Below are experts of layer 8 (counted from 0) of a mixture-of-experts language model. Rows are named router (the router's row for the expert), down (a neuron's output weights, with its number) and show model dimensions 0-255. Each number is 500 + 40 x the weight over its row's rms, rounded and kept within 0 to 999. Numbers have three digits each.
Before each expert's rows: "raises" lists some tokens whose logits its average output raises strongly, later layers aside. This comes from a sample of Wikipedia text that the model never trained on.

# expert 1
raises: "-", ", ", ". ", ".", "/", "–"
router:476462512522473513488487501491515489488513558472494482515497445486593521474531565428512631475535596471560499530497485504528519601520556517490517481533460505476550487617497515529495560473480482575477445455527580491489515504460508549488466560489536514514471411512459470483418496530530517480515609495523431506548491466503455434516539471540521465441501529552483560454468537569501459487477462488457543516542536499550455537534560481477504560450482481533508581442463477454461569470526490533463463530486424506527499550517507509517458532572585496454498469472492492456517519465449554556513453537482505465477453519433555494453507613442491517487509463457528436485499536476534498505497526442550512495495506417478556530434521540530560533555450572505485490515484517491496491559507580
down0:591504452446428547544501508480465552457511443527529464527552497460498539575407455509499404511454500493567514521478514491491466469510509518469496500509465444513607484464492494568466512464469509485510575530497500481497536469496464481537485571527458470408425605498518484498553494522452563511534541474503516463498515472526510441445612466418479549432485507498549492413439538531507444539516500513508484482526423460478474477490461521477435497489484518504525548471536549514546484542504460477530540520517499502528565462518488452459479489510517466568478586504636452510540546512508525495490535476439451514479527547525510508519400473564485503536496512479574541495530490462488555529492512593488422534424500563519512517571460546537488532524560490476490535492534477543441460482459479
down1:543531532558500479498518487480519551479463554469534465435429447493457480550492439526516563545515479553538504507483513483491504463508541580468450560460522550518414453493516506525483528612479539523523499553510539503600468532483524556456539441476482558513446467451491457549519455445490473483539479532527468479523456430522475477476467563549423548572586545508492429536496519443471479520530551499564442501459554494512561511432503504435484519508474479558541540465498440458533462487475483508477520486586507504580497514468507496534511476520473439475515451535546486453504560547531469482523499522447496478455498491493519472489516530569490392521470394512446495489476470507456469515410531475487597467598518507518469522440512584508574541502456466452487543463525486436497530446517505
down2:549512477517549447457511502575556491508504554480508528507469469515475509539441524515467600540525502560524440433485492476503525576506527476485413525466478488457462540506505515542498436456486470525508557501564515493550448460490543492518478437512525501462509418554469497446419490521530579525499446507458487525519459453495496558439423536522545498507542521479496565521544443504466462456490506503518557520507516624557464479471425550458450506484555557534557546521543548529573531524494477495593479530515404492464492535464493505532470489474455524435442518485481508479513518516473494449508500589491516591466556464449599498458626457497568524465455489512496476498498486429504510516460476488559503460447454521489458471499450542488533511444495529527486479505482542525598518504524589
down3:505470531528454475495557488484479532523555495488546424509470467558463480472524579493482475474548570545528463519524492518485529528500470471462508465551463492519541486437526508405409491444491511463510538492440573532545566447476473554504539498477555456521537560478560565484505454522489515505501500434561423463535472425467505404482544462471525504497462474522464506475443513530405491459477522432547535456446476463559495537483500496449508514524545546470424432429421495526483494480558533478503515426514483505444491466533522501445498526563532474542458478536510506495529439482515584493453500489520489512492471509426516520480587556401466616495443483573457521503443555485443492519466528527561557482544521502528496524490519465490530608526525532426518516507480534578472452501476484
down4:541507488476512473473493505479434584468500500501526519547522555573506514468499512522535360491539487509552477497533486544486526488515505485561478521486518528537475534533458550471567488430447549432474510494510520494523522438505462465482520477480447516492477487444470531443497484467532574526473526503504514477446526551502507537520511500445538551513548484531511472526479503481512540538549522555516455520549493418420514436502436495535534530506468469462497440463571495453491584536463448504525436492466567482505480529466565541511476503470465552602519546503480500554499526543511463419519534526554498445533467535513552484520312498465459510465486491452518566519497586474461499557528563391523430529452457587541467461463527553458531453532517481502486475506566478487489579533466485
down5:463477506504459556522455470508476471492495525496538438523520556521519524520528563552521605496465538482498414514435480536505529547481443516555531452395500472521491448443561542452465443473507501486534516487482524471464488512509503505509506550531462489530546501544495513502419462534508504524549479509504449458524417535392413527555520459590533546472544473562486485478489544549540495534479429476519447468506500522471523551510521529446550481506486455509483541544508559535527437507490437528525566588495446525503471505469423490497450524511539521565482524514479496524574496541478492475509494426459521554473482517593510451479593555448464513569524541545533472435509487463485540508555522447458473559420583463500512398520530504557504494523395521522521512549498580524523506451538491
down6:548450496517480498579485490435451564433467482469540475523528511495470547514483483489484387483469547475467536552487540475462408448548507509614491521428489529504537480454556533422468421479483598481519469551472508503457529498552512505531488508526522462434502487431514550431469556512503477538501515504459467555470522571499500486478578402462533519526468518489466542501506515498416437467589461470482458497546454429512523470472447488517515562458499461462471506443526452522522520441524500470506534531531515515532513438509495451510436478599513476583550459529517508516479477510537481478522519465523508536564547567531509499515399476482506512517533470507534529424505518531490469464458500442509514499520477532535508498533487536601485550493516496524584501494502500447473454513549355
down7:470528388462434521544491481507606449492540463463502514538515540468510521444487509531402493467431498510506490528519462511512524483526479516478500528503527422464483438430538515552474454496525480491499541439486530489414418483479526580534538484517513503553528525460472509421462494497535459535493525503520477596495475475543487500504509534496427458550505535532501477489522460513468492520463455436532478450499484465473551538473511527494532526529470426502496543505448532520600561537519504551494574497488514470442515520424539392487393532502513499501458466451529463500595467481461548507491469453439614497424491525577453489529494503422502474515557538497548604525521469527535514524507537561557536482470510533491517510488470505478453538472423524515523508626507480489512506445458511
down8:470483527477458566476527511479412524517518444515439505484479457516544530481513425502486406473546554519519465455523536444526436484505482501515460588450459554518471485543513448551554492472488528484463476478462583512497476541546480396498554489507522423509522490503543598396463518405526477492479589475479516509463525508446575490499491509503540493498437525518479585513503466547520495497469474530515545499471488443493470463443584455493535587481562462469465467496499468467493462504503517488489447485454559488526513473509563482484514496533505514473413531521488461520551529494515527491504471485511523506498473496515534489510347521491425460528525567505519472479467549427454459488524517547527462583597506514431513535423430553519544509515416475496491433523502526517528490567454447
down9:470517516513409534459468554448485457552505539510431498518530488497502482414512553519516387505425560501471549470460562478495516441441499456528537523460534491421558457443506482463498582452478459488505448506450456500469538512526523469490513568504445519433573480485473561462558492397405449488536492503466545495462482587542497479501465447509506494513471438500478548508443540502538496572544497505545480485555484434471487479534497563537502496418534505504460550468517466510458499467473446538492523499495584513475530519466494511466526453546478491475574430513571479469434514487577465476506476473527420500439511476529543521562399508432501502488540493510506548530453522568535492456472501522429499533517562536510570509524512479501498507503554455464475542496439491527494434538514394
down10:507551487441464538534486562513472508493567505458430493516498504443503455548467554475463534551496453518532548554541506529541546494499580409472464426571481462607482467551422479433490488531419507506530424513425481417522424547497508501442455566485529463487440510484526555481457491432502542517482521515460520474485435470562522543498469498542511510508432483465524487522468473546471516462424490582509503505510550509543529461465392450487517576534518567475480510502493520505445543505496458496519490455450499467432526525486447472481492525521469498482506475404514556449405477560514549510476531504478471557460477414503516527465430508500474494504496561519581445535488456461512530528491458561436434472564483470504506522514426564559517484457448568511496515478464467494500476488513482
down11:437619556476446447434534524522503533545460453529467500518476556536437489469488556533509543534537498450554513483528490464476532588489488442410388477580532492496464445475556493472516471503486446564465563482527485510520492529524496489476438512464523462550493481499442477496499533526531543554495457509469464565507482529451465524564420508471492487460446500444581403512525484538491515490596498547512535473452467551477511451497457526429477501524467501541467508509448571453429558491537567545557424522470545481451605447507482519534476484504521481505553512489407543577494474502488529518499516515498480515425494490473527502461482559586521496486497520505510460503482455453527477576490496493603502481524466547540563384492484474527542521505516527503495526531501442510486502481474535
down12:497483467480534467477514424479512445500528513580500483512443486491469489521439454483433536496487421517462467531528445554515507512499511495542508427481561454436478505529532479522498484471480486544482553525488529494457507539515488559487500469506554448548445467544568509516500489517488463522526451523494505524509410486493527525530396464473529452522475566479455555548476463492567521439518592499569570540439463578486540512462532479490492484519524523502546499520537519530533556509384570509504445553547580445514576474473408538552520477416485489528494489533519476498498509541481476444566516505505515505446430522517484531467455444425536461511443551515480440470564488488554480548475436483530546506522494500534483464512571410445529495442512421493461385454500516492537546479518598
down13:504525551500554492502460567469433531492516541460489507429535566458491481482477464462498436527573476508575438459540514439495523525503479494581533464499494476511524475576563492535476488553453524440516510517469553472493498442437446489547518520523532552516511466524536547472565472498476488492512441492487557521428471510443530465470534516535516517409495502507443550475545462511543546538540560481504528493532528584555515510491442497564487537526493457519553528495521475535448499512506435436508500484580583471538577505484506502541387532520411563528499477480508482433415490468570510478378524477478510464496544463524596508566474472477494517499510574454533436552548549432568445505486533481535492518500495485543544466491486498499475504496474459487490562457546486535584590521531457
down14:466512493556507478508435549506573495506487468456555433449471463514463485579455520472521491461491463456485525532485492524531498419518542498518545505503465494556489501437476447478425488504467448425407562492480575482481476496504509486528480477506428540428556508463474478537489412524509431519509450533440573452487518498537508536507472485445509403558446533533517507474540465485471506492477460476550436461539503545468520502501416507574503566536504484412539583486442539571489505459499439478504551501538464542505510489411526481517520541542472541435515527511566423496491438474491494481485551503474554520548578460470528522478478412543491533449481479566471538520515417544558529507571464553501491504460550495498438517488460463473530526440431471507561578509431466531541445495499514
down15:559473503462491543575554597530464502536492522531537509444503540516563498471420460483527501464455511547538499537457460509504485484498510445505526494470509491562519525460532505495451498393492512532498467509539588448489465571535524476516454507538520409527563432534420455400552491521525546540412449482432473527401537543479496570512534423520455478582538537495469496489542512545466514559510487536451506502515451487493463488493464555498427474490506492472503442500515464434489538515510558472525570441505510552530498446488494519439520547441437459513453473469600459476476446451483546485463468504473450475470479561497536517517512512431470462528564512518513486405502479463480455483425512569504464468509432533524415473455579479558520511527472462452480550503514512489515462527514479
down16:449550459482511519521494477471510474458513542564520524501469534469463446571504475471434483482485517467491532463553535510448498451486462498510469472491471480471534453511497516517511563551512498503473503528502469507540529521470459478471612460475470513520499537475503529557535499458514533445537590494482513490472502479405497580451518519478546427553515490508435479488454405600486522431512534470466572503547474522425457465459482464503509511489437385477502533563563533559515503443427506415436501499557509483531541573530523527507505494525510493479491404466461458531460483456505451475536510551576547489555540503495402554477453413475459556511483464557483474477614498507440466465584540552495544456492483550482547522485524506463532412488520511495558472519497517474415523490534510
down17:559450481522435472490510443518529550450521499506489468412496518489577460502514491438549550468530488578448555511508427475486504484470512415496489544440495464444406495453487461487539460452476553478531452437598490440499458532486487522527564498450436493421446433588514499493456572443516516525524455529543557435455529478513503491556495545545521569464473513511486468452509498558527496566476500495537491464508555544554463498523492456474465525430515520485527556527501435495506540546467415467508445474564464469516576506577464550564487524507411490469481472504603520491471507502498543524427568551567523510512433483502508537516532489495538482451492521462530502462510494521527478424611467491558527519533466518543505532432484518539507538519503536533470499443498487457463463490480547
down18:502498480597472483515448548450510521494476543495495522468505495497540540549500459438537546480569488541506509515497471525469510507426505431476474524559501412521532462532472508512530480525425506568513536564541547570529474559483494583537509490476480503422406576459524435446478577458397505502551533532545499524416557499517511517528554502526508493410513583421542401483523561437490510482498573525487466495471390504533542466510472505491469563477419510521474496434428519491441573565557454498480506488462442494458526515521412469497476551483457464493516568473516511488489488496503463479476498506485540519543496507518463537536577476508575453516451529466515513589430514492515490494504518486516511482489538445436506488483470477531553518511496460507477534571457506502546450467535566
down19:442550509614493426538526447515549493511575496568478483547528519518526505423576466452539600525480489492477474533537545487506577434486550522464526522479494521446451522526418482519507493466420425517514512468544453448549517466476513487529560509473495491526491418497469511480396504500490478495506512540499458507467504530440514428582513551542513524450541515444475451395502496462562583541539565470502500535469565449541531471515454539488497475530544460474484498573482453518458568438446535505557485535452455532503458496527523511519461458495468518486468431520482551470472485440495501459466515504487474453530441492493425530513472486541564446510598441430505458468491448488507491510511450483483484570507523560525502495535521507499451451464515464569490450563475438524501461517454567
down20:441473565561463496498503460446466469439543508469443527511518503533468515517549434487515501460542581585432465499409483492462455502468505492438452529540509505511412475599481583536540525489522494566475493571537497514542539456436513501481511570528542498539564456515457449527520512611552519515538463424469504481487413511495461533540492567525516535529507494496496486517565441546507511552561544455506487539472511427442488497458491487535531574506491484542485491471457498481522479508435525498522448426488568481539455543568564512549463498518578469531507437540474495455531519475485476505525467428550506421443482440476465439528465528483447498467546486461508484436488519457523500518536529481475521480536476472403451547527472520446468525524453450482572478534509490570536491558431522
down21:478509493543539480517456483503507522469541527541494492544542547548503458514560472510545588423469470476437467508537455481541491501480503520534472536467462438505469552446487462543478549514519466454524422537558565469551494402465484576512543438527482451543463450515518515462409500497486417510439483528511480494447494514462453481511443559582455474551522522560519489517501469513553505490525470488532404460469539530410522491472511521467481492493492548544527509556459533532547453489501469558579506508549445465563484505506483522483496481479480486421465556521501503484489480525512475438466465470476513452522528473534484427507619490491528507552491435514481506543396454544525516410527506522471633501474461464464428510506503488517549475487493489421543439535562445455498509442493591
down22:626504514536444501537435507517512521507508443450451424494470480493476503459521568477551437527504537494523490504409446470529455619581519471523487426574468539567497445498568519390452532459488502568518485478543495502552472453513553472508531502487532530507459515492466523576489519522550468430492508499515483556524509525470495478547501460497567567539499520570479501552475440541471465551447540525488476452543447504548534549446576465503508517485442515445486531485537468451458520531505433515504501492553525533488491522438492475535443404538534489528545506500480483504501524493522496556453503530489544545547557530569552468517487530486464428508480473465439466435471470497439459479562561468447479469474499457499517486441524568477496560493532499468552492476560485493482520547459378
down23:501521451539559449539494522529506484479511517518510505558447546453582476506473550486534524528466469550534496476484424486516534536525530506478491493488536456440551555529538464537479460534485441535501430461514443486480499515543524575516505413474418562460453497495499488435412604509537501518512528569550506484459446451509479516506494501497521473521539578464481513554462483465495472479535442528496522478589492533500456498495536457527481502392463511462437526532523525483414579518530431580480459468510432431475563514497473473470475543466491505502530456483486521445510454490467566484444460516494515555479457486517540489455573467556553522496475547493487511566514487531458518508567552514625439507441499536505489497373470539480515489466440561505490534480469466503513465518420597
down24:461491498503515559508538478479507496531502477468549540525517517488502479491527447483543495524536435544473496487509505543511558555529496448423517523469492439488510513544525574409429583560449538567468508480514508545511514512471507466487496452479552493479490464449512431504572527507524508516482518454522474448574452539449533475453498565474532463421545514477522478550548514491550472491567510460461524469538463530535476469526472501441538453543485536556487566450503523524540490516522495443519526565537552569570553544522521484507518580498596554424483439544428486489524478526509446514571443425446523495486559416447415402483478538531506465455514529483505509535513523536567537516507523448467547458440420500562514549513544497498517442521514449438591553534440496544434498548478510
down25:506552487443419461533507530469619551492533477536517457541492472477495441495428500497480502543505461477447552493549524493479544449525506480423531545546550467492496436558469436537466554467508483526448484511555525516492489507504467564493482449481468508448517494451536432475488528443459409552499456499432476494492480453559564524420526578511540471541457538478563472543499494504538501474549446559497527528496475558489554465502397474514549489516420504520500564489498460507470567481562478521506502592517544489437530479456471506504502516433521532451606440465501479576509475493456397483519521456484502546506571399509474520500489476621522524515447569435507508566485461532511486458508484479565459505533514517430562506510527480526525537499481522488562528490512522508518462552487528
down26:537465557535540503461533526500434538536478560459502421508485500519423516416518507512524449521492542515466516490492521485574391520537488509547510545544507521509532504451514507452486424521587486557579557514490434521505504487421452479478451512480475501488515503471585605505589403505424495534479546494509513536519465555547477540441456494492469461474505507549525480574478465467487505486519494480482515491521501463483480507529464505507527543512520481440490470415512504482447434450456502492443500499535550498468442471452489493590506494503591418514529494601523501468522523534501482490456503549564463478468417568523469529477513549492464478461478526411455454486480545537509480515412492469492482474526504493505574485442434412477469489544503531441548486474532510491450506559507381
down27:597512499474512560493538606519445553509506485486479541538510420504552525506457530512603574469560493485566582535470429460513467559478505511547515461517490514505555596568478443510568497546445524547547470491554490422475555578558461450514574503466410493497505512504525480479547503585477528504478519531516499488486521522439517532550481495491507501460507448501460540502416482535509446500455490493495514528506504491567437491470473527572445519506538510547500426440517584383493498504482460508481493525547447506497433441405451482529516512458475484489514506480499496495489597490508462456520521491498518538486559524528596481513570482468519494555501568509464485507525543526487553502471486523488425447521498522456453493465454540500488519492432490600470483462525569464497479523533495
down28:440510443539478487541504515491536422461477518489604544484578483461460494540499470527455549501527488519435410529518509547511501465457522455468517533572483344508512446535544468567440488541472528540501488527512513415548467467479426479528551522493478542502488515527539481469486473443446563531532486538578498523391532425475543497470493507482461505547485462455474525584549456491510521445491499470501499515444517499502504410544464510492559547485484542479533467513584463443509545395488552466515475540477507494476488505537426487546421511533476487428532532551479590528512574521479432469526466546531471509577495515487461488461594538514546471464478469519471484513532544473537473479562500478483534487499462557458555520527497498452483507462511534470549560484517518506509467486457577
down29:567490465479435511428503540481416568475524491536484522471505505553533516592450439437492614502494481357480506497491487469486478542393484455541424505509467524461491473490493472557495468506492414525546520438461514516455488446518501524508476477481520496500547512506564568501512548486447495518496521438462507494524454503498551479535517493413539492445422524546506573508513513519519468422477433503499543525544488558442516464532531467533468539472479530452521481472470536507474429540510509550473533542483412482479531474512455491561502473519520529471502504443460480487480477583435513523545502516441532487527531470433494537438669552493480566521475523471478466485540503474483506496453437552473556509533555467419484509541438519527542573498473492445515502469527467505516492528506548
down30:515496472478547479487554534491488515488477523521465523509503479461473580500433514514490711496523499489560501508533499509493439497432483505520498499480481459559478522492490500491527465528519465497486486510494469480511490529542503553553517483494454515509521521533506456511453494556487544513562474483522498485481525497455491512547532546496468490479513542512497492495574542491487462436483528500486520473505477543495519527483500482511465461496485457527527456504515517442499474481458465487502538530502345495483426502547504526503490477429528469482533505510503477453545461526445535479553548595501484524491511501497469541473789500510487512467499504461431498490502495508492441538459504475479499471469504532478448515529508476434516501527546500460519494448539478468466508479450682
down31:520466427524431487505578528503493552546546467465451432450548517480567470482419496503469590529450495514482561532502498462519464526511482440565464421482494585459481496528473519483516412465526563494485580455436537503509515515555523517426487590512545483471524533496496452546509490518488485472486413519438516534513498482436545519445473485483469565513546467508506539513518510545457462539534502522485511479516483492436425554544486520511480519477543463521476469470531413553533397509473475485521531544481442512404529516496517530513513514527502499531458440374501519478560442485522551528461523504523449485476530455456595534475604538494520558480482518523537537478518455514458527481484495432512504486554503501477533528581595502512507505463599511474451512463484552538576476529538494
down32:531510491486479554454559473549460470506512543591449521567461498538530514417533392417566517529495508480488458536514486508493526532458486499499505458405467506456517550508555509469457524517564448490411564501507549528447579503481516500539471466516478489517530515482563557526495520475486511448544513551584567481497479582483525527489537492561533511511507474530534420562517561551546512535473565496466557502518595448432457511490567517538478517532514526510470550502495507588481453469496471527501538544570547465550491464510522522518496493536513497553477452521451445508479592416482564431506486524525550408419447458567437513490498504448497562481552480506485531474450528555468489509489476556544501505522527516527419465459486493537452508546473556481542447508557542538548508490492467
down33:549481523467557509542477478475473457494478454465465561528566500490466500527484499521509524469449478499430468512479533475518487501518506472519500526517452572551579510464588532514527482531504485417483452485459536586507548535491475474559505532468505458500539414522473448465449508530517531492448556458527434464492478489557481490521562499470431527550442528449531524479496474471558494525570594518487502538390515473496494495554424464383525399532514456555479517576534513523478443540455543486494620459443462488456478407486545473453531528542508498434541502565463452492478548553467495523393500535527508525461558476550551541498603485431462522492508511507440456435532486491472512475485446482535452483480480546449488476497468511500438501501521489435524513549456491458499515496478484
down34:377530536589512472514524516448534519469504523476479471504516472474498476486577471473516545510519546513427455529502553503506503454476512487466470548519576545445469540515445510420489527487547507475579488521532453480445465478429518484475507495577494474474465475516478534479515452508537515538508539546459504527513603524439488517527460552515433486485468550547473506466506455482564538533490627518492532557457557408569564500473467567516531513487495463516520440472506526485494540488404540500539519489496491505513507550533515536540485380525534486614492450492511513467481520506586456499464576476560505501517504444486425515533342523507490480526543427572511488449504492557497504529523501470463471490550538580495513499488556515492486490476479455526495435542488442533554504489520511
down35:513543575460449515428542624577478526541524561534421574474480470476530481491437472487571566514479476554525501448482457445559484488506521415498512528539539486424514432513438481464561485553505518499474434539586515469545524525537516529429556588469412573503525453472435488486565503560472515521552523498469478535482453501458455479489538510526513496482497512488460486470483416434535479507541518541484546481424458510476510482457444451497492520487479481508585459511542504472476548538409517513491570503479439500498532569489466566533483425525527477507548519550435510519456528505539505464526548479504509551451409456547520511542554472421484456484540521435445514461477553507471484501470514526531465433481474524511509472502526465510549543488566515538439530479497521500498487548465546
down36:444477517447503527527526484442542470446505500493523509480547438533500453527457517496462498489475492572522482491444497547526428537520467446560507418502469452483569441573502470536501539498493475439494479524493539463495501489537493452514523469556485535474536497517500457496505532431515466508477410490467491440471485528618482527526497483508519423514483524426480461521442479466486585498512501511547566498566439495423430500557502471548513520477570458477523502536502508534447510462412502596517502555549550556545510494543555540478494471635444506578458490454530549451452555470531476475449525476590524460528439483472533485479438471532467460432531513479500455507556488496528557448514435559525492470525568456532577467434473533504493520573457468502486435513488510488518525581530491
down37:496552535484503452582493521506520529486511469506551479533472475490482544483482562496510516466525499577567497518456468529518581475565456503479452510563548433554479405518437550546527484486435494505431512470492501504488462527535512482430479578463511579484463499417513493506436479492598498419443436458476522499489511438526481639527454555497578455525466542477493528611522420551493553541467503450541532532511539537480498518490444475510495537520526582501469462503511487524504515449557497485526475518485482478533494481518484427486454471544479529455480520465491502507445461574515499557502566502497529555468539516524600459552548470491489519475507497536476491583584459479475492516445494541505557462464423568527498466512562518563563529533522537504508506510517440456523496465426539
down38:584495514473442500439579448532469562543478514496512481431528492479535448431522561503540450475490549506510564477451458494429472537478531492521491526430461563545523439492526509459496427553562552487458531501533487504557481500506544492434503516455536514531519482514435529536551477579520491445504532488446570518477589498536495573419505467496459486498473519469561492467470419457498443475491525476459498426523542424489561465575557493519510518482518500483459512502540465524521461477495495503515487546547542526413537499480531559482501538547459477564561492507504480535493507480414576497461494537569465491525528512470490555480485514486470525419525476467466497428449532558552495420466477481519519578492485460554490425551503593440516476452586492441566532571452507486532532494511449
down39:515480525599488521459537492502537502497487562484469496490481497534462461535506571437504564473528511470487524571495494487532484501439504490445424489493496531519546563559523517500503527449548467485507522538494445505478535504450571515499499454521371495497532471520435503546448484554498478554490509461509491492495582495472451475489430479476500498528545512502499522503514483482561472537434520501551444519430603452489402501472528477468461473531469535502484412520431532519528439455585535543492484464486436504478406525546555613479558496558489491484472446486436555424521495597446495441463487568558527485489515478472465479509555532519467495531521424550455464388515508493485450528513516502451566543482562499428472492518527468471567454508455465498451442498469548446532478498497508
down40:458549517494534509469525406421520432521496440512531529476516507475492499534484530504540580464576442493510504490527507536519507588559492481472481492567505525432409562583492461476508446471497525485529480564548484525510493484515571538547485501511562454522478531534540448519436544430527568520510499511531515572474566485522499512506478542490478431488491456428487428479539453502487485499457431530557473502505545527505547479527426460421459538569487517526474443540505478508533586518503580453492461500423478442552459498593508462464480473504525548468393557494420468507484452441494451512531464445523534516558538446486508470499464435499554512552444501510500476564481453457404532526457492531486499499513485544532452468478495524478502477484489481504490570479527423415461515502443548
down41:498528405470475395480499501464509464489528479529470532470477447549420484514529515533513440463553425462424493485543470519533573481492576455465550507528483403482412576572541538554459484501491473476449529520500464566456475489524461496492561495528513487482493507515514520459441532513530505417567427500498580521495509420487489511543455473482403491470518488529504484493543532513476504454478495439479469503459517517513510453471551530454532512489517569534530507533482484483482536453536538509588495443598547430475553535487447408485467580487524505487539466539466486506434489493490447516547431469429505475504509473527499528483364460545514492571471554449487440547527455419482469514487457490541497517498430536525535541446483466529438487479483506518475559489534490510495508562465467
down42:498512536506488500456527541534488467515505397505548512504513527535462467489546490490481470569505494568494435515518506529487485501480498515513470489476496468529440551542530448365486515586544597482502524590461497446495492539476444473507494451430604588486446506501566510482490529465512510529511508511546487542467532545493565485478511534483500492545465502546493419468424454493555554517510507534516557438519511429507522497479373517491506463563525529464563438467546518461530444490506519473480579490529572480515529486509507547469494425473545494552486474488452497591441499530521474472500488493545483489508448544442464408508471478472516483512573481519521473445462581460460522419456526560518525525549499531473458527501442502431565468485502514476540433494460513513521408566492429
down43:408480587550479514489509510549419543492466485597397452493504453492525536440531494499507449543539488453479548489403524494439422501504476495488465533451510578494483541486489508472544529470543567500410523497492450506534562507495479544520492548511505511480541479474476507478469433473541526492455505531430504495425607493451492509458600449523459512486497455509519510440501483518473566518500539577398480479479490440527510530467568446525462458486432503484499510449534473520536513508509493505461552448495524516528560487487506537528528485456516478525553599458483502513596574476442500513468553507449506442449447433564554528379445513505451544541519453513516517481492569529491543499443504470474472489553515457537529474517445511510509513511550552545452495485489566534466526502478507
down44:504546467478538509424510504551446498457493522568451536528474500564424481481484533506488540495546564491427410515514468453530501478499513508481496508525499516521542473528491507518580548483520500459475536468469410463523492455486528467454575480450554493542520533530453486489489558508560474528462514512516482440466465470431519479481507475478520514635514488518510465564434513470455466456478547556620494505523504514432481531536568519535513479481481471459541433566568410468530464472460473501518438452473497538541457519551476524512527495511534487571387502411536494535494580540496514520603517511506468507517524541490469495566590500487512525522533455478486437517501486510465524540531492502468506531476492479467467544463471525422559506536495460554407452471476503548605535538424531
down45:529541489405551454535499518495501547513523497441487435453545531498469529536530478498533445542467457517491484452487518490523478414483515511569563528502512541487559527543490515505492482551484504567513442475545530496497467538515465405491518517549437496519527506532597549493615493495425487435464456508478528505596498540411450498420549467502536595449488434455590437505464528501420403472463551472526468501503461520436471529573502567529481508546517460504572533519538508503495516491521465552506503491553544549536477514564537471470470501480600554535524542447553462535517524439552507522488506434467511527500443563494552492505344501456552508456523490541551529525501507496519501517504471509523465502476545532487459496535483505497525470522509525490503519560515523499537552472444471
down46:491449535472479496470492507530497515537472487457466458491488502533420486453585543540532466552474507485563505498428511485474562534514489446483420567399473551484538509431478563500563505539455539521478487515484497484553495487450494408478475495473435506463520527504501486478526477545482535504472523475598458487537494550471490480415426436509563449502568487520435505470528554435477475549476487466460402519495446432561484523466548510458466473481492439467516521504503547522564420459510529495530487487514464528497419463532545538498505449563512512499571523550500402522497456505470542486503555574503549502499484566519509482532570524500507490473524409475457581456497494498475509566465489455464565510497564549565421408491490555489523547551540517498457405483538514525495546471499466
down47:486490370470484513484504510479534538494463509538459427507480481486453480478542518468504481449475522483495507517495542461547505415504458557541576512469487515480522505455522468449437544437501473434513484512533533509502534502542464455493534495487514479491598577516404535541586450506474550507505552528537505546512518493488472465444490446500500494514489498519491488487417547499549465484557507444476532543509529433488515474510501485562423528467487538497475519531483467460510508465521617550442503518570586543526486499477527434439512539586466454572492492544439515500516550475517461539566491543510525428447468552446548533558508462504432518581457445516498458516483526572441479466468512451411497520539507436471472454567490473562527538475456475502574465483563573468534526576515450
down48:507578401560469552482447466455565510453541585505511520454473405418442485475501417548529524508450473510535543539566515465527483454526438508507529600516489497491466450473457460479489408505553464469511556481468467503504518500535545501592512505511465457518448516528558557443508480474559593423532480500482508440513510504491548509494572464526491531509488478544470460436573542495483523508493437535526549471463577458465510466468549463486494471521547463446477509496544406564494515524564511523523529510539463503494500482542488477506582462451561501507522428524487500484506537464509509470511548495453543485485514516527473526498399448473542517479472460523530495498518399505516514453458469486525438543538554497471510561569496544592495490499517468466507461522622469480558518508490483
down49:423522512490515467462456483407468522464558443490465480483491475502545510483531522455449599472515533526472495469483488442484470538513482470476530535540490519498506522461437515571534545428523535533459454450531560490561518466458505552533523457508514478469528524533421456439504509463476453515495400522448528520400553494526526500423443522531552493502522496512564480469429481524526480519529600542494500519532499506503446523482462536431412456512505501531446503517484466515448507496504540505504478501493510501532457431491474521499494509515485504449487539455571497494584549475458482516472536534530440551573489530448616503517660553494512453438555508527518555525499478527492454483549530443562497448564446470493445438445504476530519554540546473463497489445519508480481579470524583
down50:527487553452518512523485508455545523502494486454506516511552533488512532531489492512532620523547436536486511468565455502481514537523551521512492500551441481470498620522551519547457495420445411526509472551512500493545444442539476541515591523505492463508556516519508427498438542521561565538506471560538454553480456526551461513516538536547489463458503474438552469518566533499462480498501495511558508474529536544540496465492479462434483597522448475488540543551485537541537553556549447451503503553517341476469528509479518402415510507459537507474495500484533477431509456517485515498481516557486496500529496502525523482544537500505521480533495433570496457576512417483488529548477459520549499386432475503487475538443541484528442487501525522451560488484528518494518476452498588
down51:470456504551498460544556501602482520530459491541487435514523474504486506438522493441540410503546505517495563504527567488493460404506442503571479479468485502504525465478559490430491479522548566578491480484522522571564514561409488427498480471487505464524448482517451505482509492496506493444572546525504567537594510557478461460432526518426493497546485423477539533542435496464460514564475460408453411515502565490517508489425457478537492452474541466447526531443455558517526547506471525484526481465501558519548527400482495506439553480539534480478481457465509457530444431459550451431504454513519450494542519516504426488524499551466468502534536487520466509493520576543498497459485563437457521541477494573482502498533499498517510508498487541529463450502487517592563544555499458
down52:548492470432468531497482545563442530471452529476466522460543485471510687490498519492524405492487498434534462583508523528501569523557557549520557460520583484501467479473487513489454484503492461522514492513526594546494555498492529486519484561572456519483469516468529541490486526475447508485426512475519515580532503514539410513492532529520447469584504487533529489473448522516570540557470450493474508546513536504491514475504491516464487542518481510438501538572484484542486531513556531475577524442494493495518471455429514459464515530516481543510481531494513452530389551456544461500530498452457471528462531517474541472500292484519527465500478523506529548480464493550508510500482447517471471514451537489605514509460461529528466482506494541503492482492520472559577471489500446
down53:527533438471502517450424504481537445588491511528464562513523552464488494478491440494527458499472467429484549527493494513549504530514504443435536501496534465506540485498552468472472480488431526485534510529540519456572467470564541461474609472556499525581514475494491543459495536595503505488518476562599459512549467565493510498499525508439469511559547536499458469510554446524507481541495540490495486483495519519502496490561489535497601504416466461532536512574449475438524492488444466518595553519448467543461450489462524512508490566543493501521447488499478549483462470532587456496545486445522530491533460459517451476522440491530507473489474538540479498578544534496455540466502486472556432520513534502567564488508534564481505522462468517625448510555589441479470511490457367
down54:420472489495559500511460479484516447456461454514514483545481485490431491457511531530448463520505481471521513498575518480504468397449508467439505549484520515465488504530477438496505485533530484475481507587500546472536475474459527503567489528499549461598411521559536530575497473549564530494528514541476515557467529469542527516516491463518435494485445481492471460485497489498538528568480472489586507542475518502488558483547561545496518393483467531522494518515509544537451493437547474533612532496507533430532540540569462469471530546503492524505507483551419440547519443485541483554504459500392542501489409508503495460513398485536529446463518539492521578559503460451514500452501484513562534597507461460574580532469537457471475473481499520470436582491477444501491518469429434